From a checkpoint of a small mixture-of-experts model trained on Wikipedia.
Size: width 256, vocabulary 22992, 34.9M parameters.
Experts: 40 experts in each of 9 layers, 96 ReGLU neurons an expert, a softmax router.
Training: a variant of SOAP for the experts, 471M tokens.
Below are experts of layer 2 (counted from 0) of a mixture-of-experts language model. Rows are named router (the router's row for the expert) and show model dimensions 0-255. Each number is 200 + 40 x the weight over its row's rms, rounded and kept within 0 to 999.
After each expert's rows: a language model's description of what the expert responds to. This comes from a sample of Wikipedia text that the model never trained on.

# expert 6
router,243,204,191,179,191,255,198,210,218,201,178,212,259,246,220,251,172,274,151,229,264,147,218,283,194,138,223,197,138,196,197,191,229,236,258,255,173,196,224,202,207,112,207,178,222,220,263,197,101,221,222,153,204,165,238,167,172,183,180,241,199,158,147,154,241,249,187,187,228,178,174,224,188,237,217,232,214,213,262,220,241,193,186,95,211,172,200,163,199,233,240,262,203,209,258,203,163,178,161,181,164,278,205,182,175,209,173,211,193,263,203,167,197,84,149,248,187,223,224,229,191,147,142,228,127,224,254,298,230,86,256,188,247,182,127,249,271,249,195,175,166,238,215,216,96,184,246,193,209,200,177,181,251,213,144,200,247,178,115,237,214,191,213,159,246,203,254,219,166,187,187,178,201,149,199,210,225,118,212,243,199,227,227,129,201,197,182,183,193,275,200,214,240,108,180,238,146,211,244,216,298,267,201,174,169,186,178,170,139,228,240,145,244,200,189,198,182,234,220,184,171,208,189,171,257,251,158,201,176,145,178,175,123,179,176,177,232,161,241,233,295,241,197,264,195,172,248,176,257,260,243,196,220,187,220,241
What it handles: Noun endings and nouns

# expert 38
router,133,112,199,162,226,202,255,256,238,138,176,250,141,190,156,219,269,229,232,188,194,178,199,232,214,151,120,164,257,208,185,254,175,245,222,204,249,182,126,186,186,198,161,247,239,193,139,179,207,199,168,181,233,191,120,279,238,250,240,99,185,170,228,239,172,219,248,182,140,170,198,210,223,218,157,226,217,232,215,94,245,315,197,285,196,238,237,237,199,146,234,156,245,132,222,270,148,203,220,229,221,239,184,220,138,278,149,188,255,173,230,165,235,225,259,177,247,230,241,134,221,177,227,213,233,198,176,254,141,170,249,188,97,227,241,170,170,229,229,225,161,129,180,122,258,231,173,195,241,238,170,193,140,241,152,242,193,192,192,229,220,185,198,181,165,190,188,229,196,159,161,286,164,268,242,182,193,237,223,157,242,171,218,155,180,210,140,126,215,206,178,192,210,201,170,211,219,154,275,230,204,155,259,168,138,239,199,197,180,219,225,239,223,229,260,246,194,238,172,164,197,174,215,154,154,201,163,199,202,216,200,259,193,94,245,180,212,144,174,200,239,197,289,218,244,205,196,183,184,162,202,190,178,159,188,168
What it handles: Prepositions and conjunctions

# expert 18
router,75,221,165,211,204,199,135,248,190,238,137,214,200,177,142,163,250,167,263,204,237,166,185,210,230,280,166,202,268,118,189,239,229,273,179,255,180,267,297,217,241,170,131,190,200,180,164,135,209,253,202,296,205,233,195,301,244,187,219,168,231,141,276,232,144,185,107,137,155,184,200,198,140,200,177,279,206,227,117,180,215,213,229,205,187,269,248,260,230,232,206,158,110,175,193,176,163,190,159,208,230,168,226,174,217,198,291,179,199,165,208,181,201,240,219,175,199,277,186,206,186,224,139,198,220,221,175,138,211,213,213,238,128,156,217,162,158,150,177,206,189,126,236,190,221,175,218,234,229,219,204,172,238,185,185,210,265,242,198,200,136,162,186,163,168,191,203,185,198,207,231,223,192,174,208,253,206,249,127,210,178,237,254,170,200,169,312,187,172,205,226,205,219,214,184,206,250,204,178,180,221,164,180,150,264,215,145,283,232,83,151,209,165,186,198,251,263,224,186,178,207,216,184,223,150,233,179,228,124,201,230,184,233,281,279,177,217,186,211,168,195,215,220,140,190,253,181,169,240,235,216,207,174,225,214,178
What it handles: Copulas and table pipes

# expert 7
router,149,238,251,179,169,178,203,126,224,206,188,179,155,188,235,177,238,240,174,233,175,131,176,204,220,203,159,155,214,239,193,275,229,192,207,239,182,207,173,189,180,240,190,211,260,186,154,202,239,122,179,213,255,194,192,134,112,211,189,231,266,178,240,165,167,217,198,243,196,137,210,161,174,211,247,172,234,158,146,223,180,188,207,150,184,229,182,208,186,161,276,187,240,299,241,203,258,191,231,205,201,177,132,179,228,207,206,215,191,238,214,82,194,177,224,148,111,226,302,233,185,239,246,161,242,241,119,248,165,227,151,274,181,149,167,154,161,184,151,239,168,195,190,138,176,244,146,181,187,246,114,200,190,221,155,195,171,230,206,204,236,208,232,180,233,171,185,167,190,219,182,269,156,214,171,198,183,212,214,200,204,221,148,219,187,246,85,228,173,210,234,293,218,230,98,168,185,157,188,122,143,150,222,186,263,182,184,204,146,245,240,199,275,238,261,191,299,221,176,204,213,227,204,225,201,66,194,175,191,206,182,238,226,242,187,228,199,176,212,130,241,194,309,247,175,202,232,200,157,191,229,260,211,198,157,248
What it handles: Commas and prepositions

# expert 14
router,226,183,179,176,211,105,197,187,220,200,161,193,153,232,214,205,189,162,132,110,210,191,198,268,85,207,198,213,216,236,196,266,188,188,262,187,252,231,144,224,220,219,171,205,264,189,225,138,200,184,155,231,194,201,161,216,226,225,186,175,170,184,114,200,136,242,273,226,221,197,217,173,131,140,131,193,153,239,192,195,247,265,220,253,183,196,257,272,237,178,224,183,176,239,226,213,221,249,188,250,251,263,216,203,177,281,140,212,314,189,140,210,208,217,208,131,157,245,209,232,195,159,231,214,227,168,178,209,206,226,188,221,243,250,289,205,147,175,183,137,238,238,160,228,214,194,163,236,185,215,124,103,201,228,125,214,185,263,256,193,213,240,205,157,161,220,296,143,237,125,159,151,281,263,250,206,204,171,250,247,201,143,190,118,180,237,225,279,249,241,202,160,264,179,246,181,281,149,198,173,189,164,182,207,210,128,205,195,198,149,274,172,243,164,177,196,149,96,230,203,226,220,208,219,218,232,196,261,175,180,169,171,243,195,174,246,212,194,189,202,203,195,237,222,201,147,160,197,180,194,252,204,175,191,219,220
What it handles: Function words in prose

# expert 15
router,226,208,173,171,220,145,115,208,203,243,242,197,217,216,189,164,177,210,251,202,173,300,173,146,233,225,143,193,217,99,270,181,237,236,277,154,207,237,231,170,162,181,217,195,144,191,163,227,240,221,191,247,158,213,235,215,201,213,221,155,156,281,215,220,219,185,151,202,197,199,268,200,203,190,162,205,180,207,165,235,212,170,248,260,272,122,217,214,201,183,140,164,207,184,233,156,255,183,212,276,178,220,211,189,273,234,221,137,139,214,216,204,186,167,240,199,236,208,151,172,185,205,187,222,150,196,160,118,189,221,211,223,164,219,191,183,286,163,176,236,204,204,240,217,213,201,223,154,215,193,305,231,203,184,233,178,155,159,197,178,217,197,193,238,233,173,197,201,279,245,245,174,258,167,180,250,142,252,106,161,227,169,274,169,173,220,216,167,182,242,181,153,201,271,173,207,215,251,254,225,226,220,233,222,203,268,237,238,269,196,77,214,206,109,236,235,190,294,165,166,283,180,126,182,135,182,179,246,224,194,259,256,168,156,224,203,242,194,183,182,281,147,189,159,306,241,162,250,265,161,140,206,185,217,240,198
What it handles: Capital and mid-word letters

# expert 3
router,221,247,233,190,196,225,193,174,211,119,166,219,280,229,219,197,204,179,163,254,188,150,255,208,153,177,252,228,192,257,218,220,149,206,242,210,175,135,255,193,223,162,223,175,186,212,251,155,167,202,209,174,201,164,259,147,190,156,153,278,219,104,152,173,201,281,278,211,244,270,220,233,152,190,186,197,240,272,215,247,189,175,233,128,186,149,251,154,238,199,235,255,206,269,238,147,144,213,160,189,134,263,184,218,239,186,161,275,172,255,207,221,161,135,164,260,200,184,214,236,266,188,163,206,183,238,236,194,200,189,160,203,232,168,126,274,250,231,185,198,143,235,182,230,87,184,198,227,205,173,147,196,156,157,187,266,215,189,127,217,172,139,217,206,201,196,249,203,142,164,192,148,242,146,141,260,244,153,203,204,179,223,154,189,246,184,196,176,146,202,196,274,216,54,204,190,182,205,152,172,287,229,187,181,170,167,214,200,139,242,215,137,226,224,176,170,163,220,242,191,208,227,221,214,211,205,247,197,194,198,204,147,159,157,144,185,213,241,259,251,256,247,200,296,180,156,203,207,214,234,258,176,232,219,270,234
What it handles: Noun suffixes, word endings

# expert 30
router,192,169,243,302,100,191,272,183,186,199,231,151,259,243,215,288,233,157,163,205,221,127,207,218,286,211,183,183,179,217,164,173,151,260,254,228,231,212,154,245,244,233,214,280,173,181,212,169,171,254,176,160,208,189,220,233,185,200,183,202,273,221,211,205,202,212,278,187,205,238,190,214,239,124,209,210,208,193,115,210,208,202,212,204,182,216,137,222,181,247,261,215,189,177,217,164,186,166,264,202,158,282,139,123,141,197,243,194,143,267,191,170,165,220,176,266,219,214,172,128,206,232,210,192,212,285,214,183,140,211,185,172,230,222,256,287,225,190,247,160,145,229,193,232,190,174,227,224,256,191,168,266,161,221,238,209,218,225,75,151,170,171,185,198,241,195,229,220,199,174,199,217,269,186,284,216,204,247,191,194,207,230,135,129,210,210,189,189,163,164,204,226,241,207,254,165,188,178,141,227,148,249,197,161,214,323,187,127,230,170,182,211,99,212,204,204,216,215,169,247,160,239,180,196,243,208,179,248,208,146,192,197,140,169,264,212,95,133,196,240,157,165,224,185,177,215,153,152,213,164,141,184,155,161,157,211
What it handles: Table values and line ends

# expert 33
router,184,182,185,210,228,170,207,261,102,237,263,196,221,309,184,235,129,215,238,179,199,237,243,241,216,187,183,202,117,146,213,207,123,245,278,204,171,270,238,258,190,209,161,138,165,273,173,250,203,216,194,181,274,249,175,231,223,135,217,180,161,146,136,256,260,151,216,214,253,173,172,224,156,224,142,184,212,231,202,159,195,232,182,253,253,197,203,200,199,263,238,193,233,247,160,229,227,217,225,183,188,192,215,201,199,203,191,171,170,218,212,246,186,151,210,229,274,219,249,218,215,211,154,215,176,231,235,182,216,165,148,230,263,180,241,174,230,177,188,185,223,214,225,222,191,233,204,199,130,200,212,158,205,157,201,216,231,175,125,206,170,141,166,218,199,145,208,316,238,232,186,171,231,210,240,229,260,235,229,164,224,209,265,168,184,218,293,235,180,157,244,237,197,171,150,218,149,194,228,244,188,211,216,201,291,213,224,199,296,202,212,213,176,123,189,192,294,232,148,187,171,146,175,248,190,115,116,208,155,157,205,211,254,251,252,212,214,99,190,196,177,164,174,105,270,223,235,232,256,238,167,117,257,228,198,249
What it handles: Name-internal pieces

# expert 25
router,256,242,228,182,192,167,207,194,241,167,159,213,156,192,186,225,207,191,154,180,188,181,246,290,160,203,209,175,199,137,202,218,182,223,240,194,220,197,277,217,224,163,154,151,245,214,254,155,209,245,252,146,187,139,202,171,134,135,205,242,216,143,131,149,161,140,286,97,278,250,194,205,147,201,202,203,201,178,155,120,252,237,187,222,182,156,230,221,218,197,221,217,235,279,194,201,171,233,165,127,164,130,202,224,132,196,164,263,263,235,214,202,191,127,222,256,169,208,141,264,248,188,186,187,207,198,200,262,273,212,187,247,205,207,191,219,228,207,193,247,198,213,89,182,116,247,221,239,168,150,240,164,175,168,247,296,180,211,199,251,180,139,194,171,256,250,212,274,213,182,182,189,199,282,234,222,257,186,216,214,172,248,225,195,150,183,255,275,188,143,245,226,223,144,181,236,226,228,181,167,215,200,128,233,270,239,127,184,237,236,240,175,195,204,225,173,176,108,230,172,180,229,245,198,187,219,215,216,234,146,144,164,194,263,222,202,195,178,155,252,86,176,240,235,176,203,187,228,201,245,247,143,210,225,203,250
What it handles: Suffix pieces

# expert 13
router,219,191,207,194,198,106,158,209,197,266,237,204,190,199,198,98,248,222,183,175,194,259,161,191,252,232,184,250,222,163,242,110,207,229,269,161,232,158,225,221,191,181,201,189,75,169,141,258,238,219,208,204,164,197,198,202,193,214,207,161,138,233,184,199,201,195,221,292,163,166,197,180,237,215,192,215,178,184,210,269,201,131,225,276,195,158,212,191,173,225,128,192,168,151,143,172,290,153,142,195,187,198,250,203,280,231,189,178,169,174,186,217,203,205,223,188,254,181,114,179,231,190,190,203,187,172,172,148,214,238,209,140,245,160,182,236,231,259,193,226,167,198,283,243,231,226,208,165,204,245,291,252,244,209,225,150,179,204,198,209,224,222,201,135,214,187,172,215,267,168,258,154,265,166,203,189,192,214,172,163,203,127,246,214,175,232,173,181,176,251,167,123,229,217,168,197,211,207,213,258,258,225,244,207,203,159,263,266,266,222,118,219,193,82,243,195,188,221,223,186,278,241,66,205,161,161,186,194,256,216,225,243,181,216,233,163,259,185,162,151,282,170,161,145,226,203,151,223,236,179,119,159,183,245,235,208
What it handles: Word starts after hyphens

# expert 1
router,169,192,227,250,226,309,116,214,179,197,205,152,248,287,209,268,266,196,166,256,182,180,230,109,276,210,204,253,188,201,250,203,197,236,262,220,249,174,223,170,242,122,194,185,227,227,204,234,248,196,207,221,225,288,291,235,219,176,168,154,268,182,172,204,224,134,256,189,168,249,249,214,218,229,200,220,235,277,159,230,168,167,185,199,168,116,200,211,199,221,208,205,84,209,168,174,212,185,149,239,176,208,202,205,168,115,266,185,174,208,233,203,175,181,270,323,205,195,232,243,238,242,158,234,227,244,216,222,163,185,219,206,158,188,213,175,213,204,117,194,161,178,130,229,228,206,184,197,224,134,193,231,221,174,160,201,222,175,125,204,247,207,232,197,134,143,190,256,195,239,166,177,188,150,145,149,199,206,106,226,231,226,216,211,216,188,274,179,109,222,169,162,249,142,159,207,161,227,201,145,246,227,171,265,205,266,154,147,138,156,100,201,199,210,245,159,230,169,235,165,189,196,224,181,190,253,180,160,231,197,234,186,162,121,187,180,243,189,206,210,167,219,211,264,216,196,252,156,215,211,170,220,234,223,129,216
What it handles: Word endings, number tails